Weights of a small mixture-of-experts language model, trained from scratch on English Wikipedia: 8 layers, 32 GELU neurons an expert.
Below are experts of layer 2 (counted from 0) of a mixture-of-experts language model. Rows are named router (the router's row for the expert), up (a neuron's input weights, with its number), down (a neuron's output weights, with its number) and show model dimensions 0-127. Each number is 128 + 24 x the weight over its row's rms, rounded and kept within 0 to 255. Numbers have three digits each.
Before each expert's rows: "comes after" lists some tokens at least twice as common just before its tokens as in all text; "raises" lists some tokens whose logits its average output raises strongly, later layers aside. This comes from a sample of Wikipedia text that the model never trained on. Tokens count by the router's weight.

# expert 31
comes after: " ", "2", "1", "9", "8", "5"
raises: "otes", "ks", "ces"
router:152147153163130106174131110092152146110107144143104114099153138161129161134157148128163124092123158121127108155150119101097149131145090134150123104173145104125152090116104160162125158111093145089129128116154114121098087074095134093151173150163147141136116141117104156107114110169173108118094113104129122163132107113130149103136109104115125148125115133165156082126171098128154120160107
up2:120123136128114142134138176068181142160113128163119110118164129156119133162102127072122100095171143130134116147128119138101092088162135137139100114136146120151142153090083143130158124104101095127146145127133135088097125142124135089155130148137104146132098144097128141120088136164115138106136167119099152151121116108103078087095104081137132167115137151150116160115168101118125109162131
down2:092172062136154106112152102111115116120135137121133110076142128125175139110117126103164096097095167082095141119124127131154136080114130149158126115110138116163127164142086126150152137118115164107145127165114135104106140179125101080144131143132113134102127107106146137149122098180151163110157102155126146100142151105089112151125168136148141184125135131121141130100121115131121103106161
up3:185095144130215127119140116113170158124104133135128157112119141126113144090144150174110122128150107161143126131107083154083087152110065143135122102147146114134139114104103131091122175124120120064126169109126134136116105094132124099151166139145154108146123130145122132095129136103172098114139098141157121121143121160133147135140099116135133108119108150087122152125132143082154123135106
down3:139122116167069104149099161133135086132117141143153121148143123143116122139129116101080147114168160140073153169119110105146122127111129109099124129079104118151111153141127121142175155152117121083167145168146134162143094104146125118151155107146136149152118095117067082146115161125159120149138116139150102127134117122074152115130089141110111125104130139104106119146130093118145117093178
up4:124098173132145152143117120094139169121112149144103137099138136171144172103123153125138129105152134156139109110151147120139141152115134127112114105127154114129159139108116141151207138141091149161131138094115120143088091123146139083149176141143127107189103146109139163079110107150171101158125098100154090130141140131131111106139107091114140118080101112165133116096124106145135154158111
down4:117136117120125064112128127111107140101148149106172162090141129145149156107180114125122100168113130054099128139149135111144094169172108148153114116135119105088128156139097146132128115165123147106126104149129080086133111119094123120121078145145131111133128151129169185130078144119166125124130135158135115140138166136113117123128108102112123164110111174098118136132127130122151134137180
up5:139142167150135085158151153095139149102163141159140117110102128164154171107084168114125130099119137157161122139112145114079125117152100105185122112140148164152146139069143131171147130114116129131137116128118110132084113116099134112130152176134138121170126118113149142131094155129148124116091119129153110122118123137092167091129112075133119139102109137156135107142168098093138132150072
down5:176139143144100119160152144107120111102134140087119139120129151131114152079126100128123178143150111107114119097124096149116134109118130096110127075155124134070093108153130131105154126128147151106157104126116119140158138157145197093167129153098129172140131177174152120155152133155142095129119123123164136139149147148139142109137131111128138065086111133108089134123129083110160134142153
up6:090125152120143147136152128118169111140122119094077098087118108176154155098132102141114117090150147118120127165143115099081146161157103119109141076158102133135153146121081131173132159139132145130139116142102150150109094139088144106135163153168165123143129172067090143095124116158160114112116090129151129119118146138162138138122152123100104147119104121155112147119098123100111111133101
down6:133157107093101123107159116135125124108080131153104130118100163132132108146085152172133154130124150112088130151123150170115092116124115119109168112129128119112131181151118145136119165093135197126112117119142147139120156096167116134123139131138140137124091120063164125079165137124172147166151127142118125162145111132137152140131157113075097156080120124110100109113104104109143105102110
up7:137104163146127102138177148088079103150155141139153121081140152142110146112131162103113151105107103158127107111147096133103114133156107131117111066117132130123159125095146098140138158123114149077090114114158124102081095127100143085109120155135148163150139144107143130092131111170115113107095147144162150096112115139154106132108136107142131162116072173145132157120136144132143128166103
down7:113123127159118132068156142165071103139100109122143138172119118116116148182133127122070111156135136137121118121133115128120130112103152116124154102106097181102141117155188112132157137143127180123120119117137110110083079176134109135121144142137134171110126115107097096113153160127125154090126105111119146127115134142151105136121165161098129148135096090148153110132106156163148141175118
up8:144126155134118111180181141155106144118136079170099124116141183136116142114097144127163152064118122137111087120103133124090139146173111127125120104123149117171100147117109121128112126085145110123136146121099146134142119128111122108158095106157161132184114122142099174112155134133128119123116107121121077136102138135117172135134150112107131142109093134154139123083124062136088126155103
down8:097199116121121133129103117079089104165109133175126152165144111089169123125108143170157154123141153141138093122138094116112080124145096112120127177139149135107139104139092135150140122115116124195142158142159112128120120152120113126136094114134121145130155165171113143119124141158112139117131145154133115103120095103155111131138130177081136082135109133120174165112142122152116118094116
up9:143130143136137072157159141113146166096137160139086121084117128155143148149167149100159124121141110164081122161133107091088120132149129175146103115128160133099156127112067120148141126114122112104141103131151131131118093117095147081138164149136140093174139124070106092120096092149151146124132101098125134090181122129141122112116117103121063132126129128126127127143142124114136109140124
down9:150094129103167127138140119135143111124097138135128111114142140120128130142119155119103105102130137149113132146144101086125092187165159117164109092134137082100128123147078150115079137111134156121154134148137168130066180099129165139094125132145176116145134132159116118084119114136166146116114129130159108111118120147151167125088111120125158109158083127164151125152122131090177089140129

# expert 24
comes after: "\n", "|---", "|---|---", "|---|---|---|---", "%", ")"
raises: "ery", "ers", "et"
router:175083169165137086153123144100125147127091117126136093094162117146133120124145125124115123104125167122164112133135131138106167139174113135137100132136170115130177092119109184128136123155130122118149139117127132122098122099123141118135147137120154148170101161103113126126118132177133105159113123100135131162120107145123146118154122054108128163081093157171132104097138099075157119127110
up2:117154158139073138138138152122098099105136159090149143124153131174134128151101120108095084146125123146145124092122110151101116171145148121139139114133123134100136099104089166109106106123149137099138120126164098108132112137152117133148149105115090178152109160149138129170144137136149138118134078070146172120099114130129141109104213135135127139103128109104111123169083141137164127135118
down2:140111110126161151114150114151173106118105135144115139132148147120134126137138146128103158128076115118104120155147145130144084111113076118125151118119089109106129153130122106122160143107093129105082110156130097127114132121119119143108132148114198112128166125114161108102108138122080146100143131151133109121184085141104101153187130172103152147095103145120152190122162123128098141133173
up3:155118126133114074101107122131108120098177166074127144094092144137150112129117115131123111119114143182103137095168157169151141090141140183115103129065094145176127148117124155117097118148134147103099096110134161101169107085147116137079136130111139138161137120113116155128158145138111120151107136110167135132130147112151162151114120125129105113163141143122135147095136145124113171120094
down3:114140112148158172116136155128102119143107129150136071138137138160155141087073148161149126140146082100147069112128136111107116115116140097149154112165139149114107061135102098138158153092180129163126139100135103152171148164104133125142125091099155118124099108163113091149134109156156122127152127129114114091135135133155089096134147133137172128105132127142118091150106126137117115135142
up4:158121123112109115125115146141091138125156127115090109119123144144123126111089160163110121105123131172127092132118146195147158121131141151082171144148180113100129165137140085115141151162103144127110176155112113122137147117083139145122142116148134119168115137108090124123156075159122095161115138103138132094119080110142120131078067166136123125150135114125135122133152153153127156104092
down4:102138103131151113140150125095131129069123109113107115180144141123156182142141141101123106118072145157091138130107118141151096198100110159140140090106115136111132117127144138130124116114120127120135099152158162146176143145123137114089150135120123103091137143125148110112119161095149144117151096150128118134092161181077138122151197114132103121166138123149110123142107109118149098154111
up5:108154122097113122146122151144150163090156165111119110085123105091152127176137126125144144117095143158131150141148142116153121132138116117163124126137101143133146152120096157151068082140172088149138150147096118132116102134161129124115177138157141149143061153098116141155119163138171125139104108129155141096103128140148126109090071094131105117112137110124099118172099123098088131137133
down5:128069118107127151126158144119158117113115118145084116088106129129097109102145169142140136146141136129127145193129115098144140168162087161095107168104155169118116112154176110176127130070094158087114158170124128148132138171166121112115099166163142121124121126125125125126135125131086108126146118141095079151155104111131122154150109154093133119131131108087124137116116133132126102125130
up6:131161127180138093103156108162130123139130132150098140116150098156118108069107117119125067100087094137111140141188130126137156124117146143112088102099161122145162111106151136106117151087142131137127121148112109099128143129128087123108119121126106134117113116142151153152111121137143124148107104137102158160131180139154179121090137145113164182179128136127098127123113083149119110122179
down6:116105130158156151135121155125104126155105127109147107132120109125160141117120109129132103152137160131117158064107160149178083120079131124113114124134121130154091145139109121111103118141160148134140123123151114152143128095125135124077159141106117117098125161190146035128136129127139167104150108110147083162173162156114101137136131131118131131083143135110123123105145084093155142139144
up7:139125126196124114112104131129140060176129152115157132154145141158141123134153137153134112118110119153123129136141100112100102136154090137110093105148100175118139104148134126115151142131115096082114128136161142134176133158109159138132087191106147111139118156119124102135087077093139145151098128144125139116152080100121171115082159133161118118090149114134133125142119104111112106123162
down7:168141195124138121157125133113162150117153112152144127133116097126114085144120092126124111136168103138135111092120112180093166131107160130124101128118106115118115129124088152163171111164129075115137095146143141125136095125108123093126115106114127137184146122111087147128142146117151143152140140109130158073068136178135163092098133139133112132134141165171134102138088115145118125112134
up8:129142153147108077113105170145110170126106107193087142148099117110157146137081121123146140131145132163097160132111138157099143056153132146134087158146092097150134152167114124172158150136108111141136118115130098123147129114152128130151107124117073145099150147096145099153152126154132116127097130114085103108153147127113109112124114160133134106140128140127124119129142130127097192093102
down8:154114104113123140100124120138104161108165189109158118145154166131114160156090147128102120129120091079144103117143116089149143151132143110139145086121127137121128119115113122123186067104133108089136152140149132121125127082164128094126132157104133105148105097169151108076125121153136148129134130090150127159081133093155150098103090120144135104146141160147149150158131136150171113142114
up9:114141135143078095121120153125122157083138147129091149108128100100143162113132145121125129150101147142121137090154112142166126147138111147154132144149131123161131157143142195136110109150137081112171120096114089120132108151150135122086162169151125144132107103127169085155073109130158138108133126176123112114166120142142113149097082136099130117133094149082108144107104099097142134171121
down9:102108113110152099130144114146109107170140159129142139117078096126144139112141104176149136131168114107100151172138092123110096130145123106140141095120131140163128123088141106137082150123142170147155111098114165115109139141094147132177087154115155099146142149126106189130144130130083064116110116131121144113118141132146130149144190139157107123119161104155124092158110111104103145107138

# expert 159
comes after: " ", "1", "–", "2", ".", " ("
raises: "ions", "ive", "ives", "ivers"
router:152148153166132108172132109094153148111106140141103114096151137163130158130159147125160121094120164118123112157151119104101147131148095130150120098172146106126148094116107164162124160108094146090131129118155114128100084074097134093153170150160147146134113138120105151108116109168177106111095114106129122160135109111127146101136110103111119146118114137163155080127172094132155119159108
up2:115140171156148106098098122077114154140142152151128107138129106117123136097135147120142118112127115094158092134177132122175122139120094134145114121132164128191135124101102178131125118086085135120105151111147157152078125118143161080160168123176126115135123145111155118117162098128136128101107091101141158131135079122133129165178140126122132141099091125162153157135146114114112111139095
down2:119118094138122135154128153141088090131148128162113135155154112110118162135164082122122102165139137160118161143100123190093140135143092095122155120186163144073119089174141094137120117130094109131076130112120152116103116161155130146089128152125146092078104119120110132118107121145145114173143095145140152116144093146158116145136155158100110126115130095124111149143136101126121163122139
up3:104148164109148079134149145098147146136150180149107097099141155154132146119123158117136109121154124125135062130129125150104148167153111144137165108160113074099091144137123114120154127111129100127139126108136154103070137181115118106146146134125126104124083153169098169127122114133117074090125102132189137146122115110157124120129131084119125139123111152146167105153159135111131112104115
down3:100146123111114119161129145128131126093117107135112103115142147105165091129166120155115133106156154093122131094116149098157173132127111160108120115136155086129127141147103090120144132105120118152210163131139101162113185132112157157117123088117154147092127115099120133126131155127114109077076133119179169113117132109144145125163118105119079127170094129148157110099151118135107149123133
up4:109119119157116139138144149106134132163105155083100091103134096109149139099140142120134112157164149093127165102102178114126157127151108148169139118120166080137136148081105147150141149115075154156097133131120148120130119116099148084128139109132158122116139110098157132152087133155124134120139097117144122162147104119107149119114151092140071119158085167171122134164149108120160121127079
down4:171077128075132120119133151090100081123140138122123148105120110142191147140131153136148117121099108177119112115142147145111103139155111120154149123089113148124116156144130147155102144145121115148102163078105110101161120101101104120158142128180120177115149097081143071156120152109109133083140133136125124134130158129121109125133088125147133107146157112148135125179150141152152087115128
up5:105122121145119115119126152153143102159134169129122114071123133162136129148113130138144125134146096100146104132124104102124134106141107133134111103160160124125150120099098151177159147095110121111135129147155144129113144104143139135154124154145165114124162067122137128117127106163167125135080065119194118158122119126122072100116152109126128145130117145194140147134197134126103150173135
down5:106118144100154124153099098146117119104108153114107082154117113164084124178169118135127152180173123121118125154127096107145128068096109156163140099127151140144155095091107091135066102121116144158126106136147146110143144124135114126129128138107096143093123143118167094113126112149138118157109107104104173140137116139187093153119156153130130117126098100120131146146131155123137120081149
up6:103099130164093100145138130111136165134147100154128129098158124118144146103147187114164165112122148114130091132127152114143145112120143125116131149165156119140161165099108134174123129128128151146126112103166118095082092099147152093155117135123128095144143134155121162128112132121125126143113120130159134197123147109119156120110109112099102187060093136134113165135124108120087116158083
down6:147163146120134079147128099144083142151100185116156155146147194158104116169122135137136108146096105154108157147127132166112131136149112112140110125127118122143157144140115135161096122096123093101098117130128132120084143129100097122077142126103112183105116148101149095106145158135110104108128103137183129124153128112099111131130160127103148151128116161081101162146115083126122141168145
up7:127120155129150121106141125105134152152117134151131119090124182142068169141099121130104167107134100150162114140125112145109178132110115139186122109098173101146132088103093120096128156129124115106158132107140159123093131111119121144131147114167117145160072120098078166108148146131125144144117119098141114142128165112145144107096156070131081124159080124149103100132146148133120129127135
down7:124153144143121121141108142170097132115096131085121144119094116166154112157126108125115101108146115139138117079159116184127112123173155093119112148101114112134108139083158132161104095153114146163110144138101162109165128121116118086099141156107155092128139127136126129062130115123100117118131125132097103116090115128123152110148144185157110117173104099127137106100162100140106152103182
up8:125134202145071111145125138144161122117135116138116096128134159128100135137127144069156140127087091132112167159150107084144156148124153117169110085170123115099150146128137130117101135123132142106114135134104154160116109107124147144186111144114154146171114146106082111129173107148174094169112091131123109157101136135106161114125127108137135153105110136172130113119112101150121117142111
down8:105122137117092094129102118137118142104105146141132117122141143153107179165083114123115144137148113102123108152143120114113135149118107136102130157073142121138175116161119081146109133117109152140144142057106132134152109078109125118180098104126124132144133139140121181131149151163123137101138167156118120120079109127118134159192098154164129111096151138140127157127073111151100106138151
up9:095098109102101133184106142088176129134130129198130150112113093153123143118147183144101117150153046128117113145118125160125132146145106147177122151146111133112143129106114116097155146136069133137164117143140106109131143135125161102131107133140139162139124147121132142124094123115096108122126133112144151134140132095109083136094137140109115170153148187161135139121103100147099139151110
down9:175144135127179128104114130102124139138082133113110096102146112108157134100133146091176153118155156159160123131145120134160155079125150138078165127104143121111121147117084121124148111096153132093147119123090116103066103127112180161109150129186104137155114138115146116120160153145127110128133146143128133127104126164157121112159109148099077119119086156111136140150117139100112112152107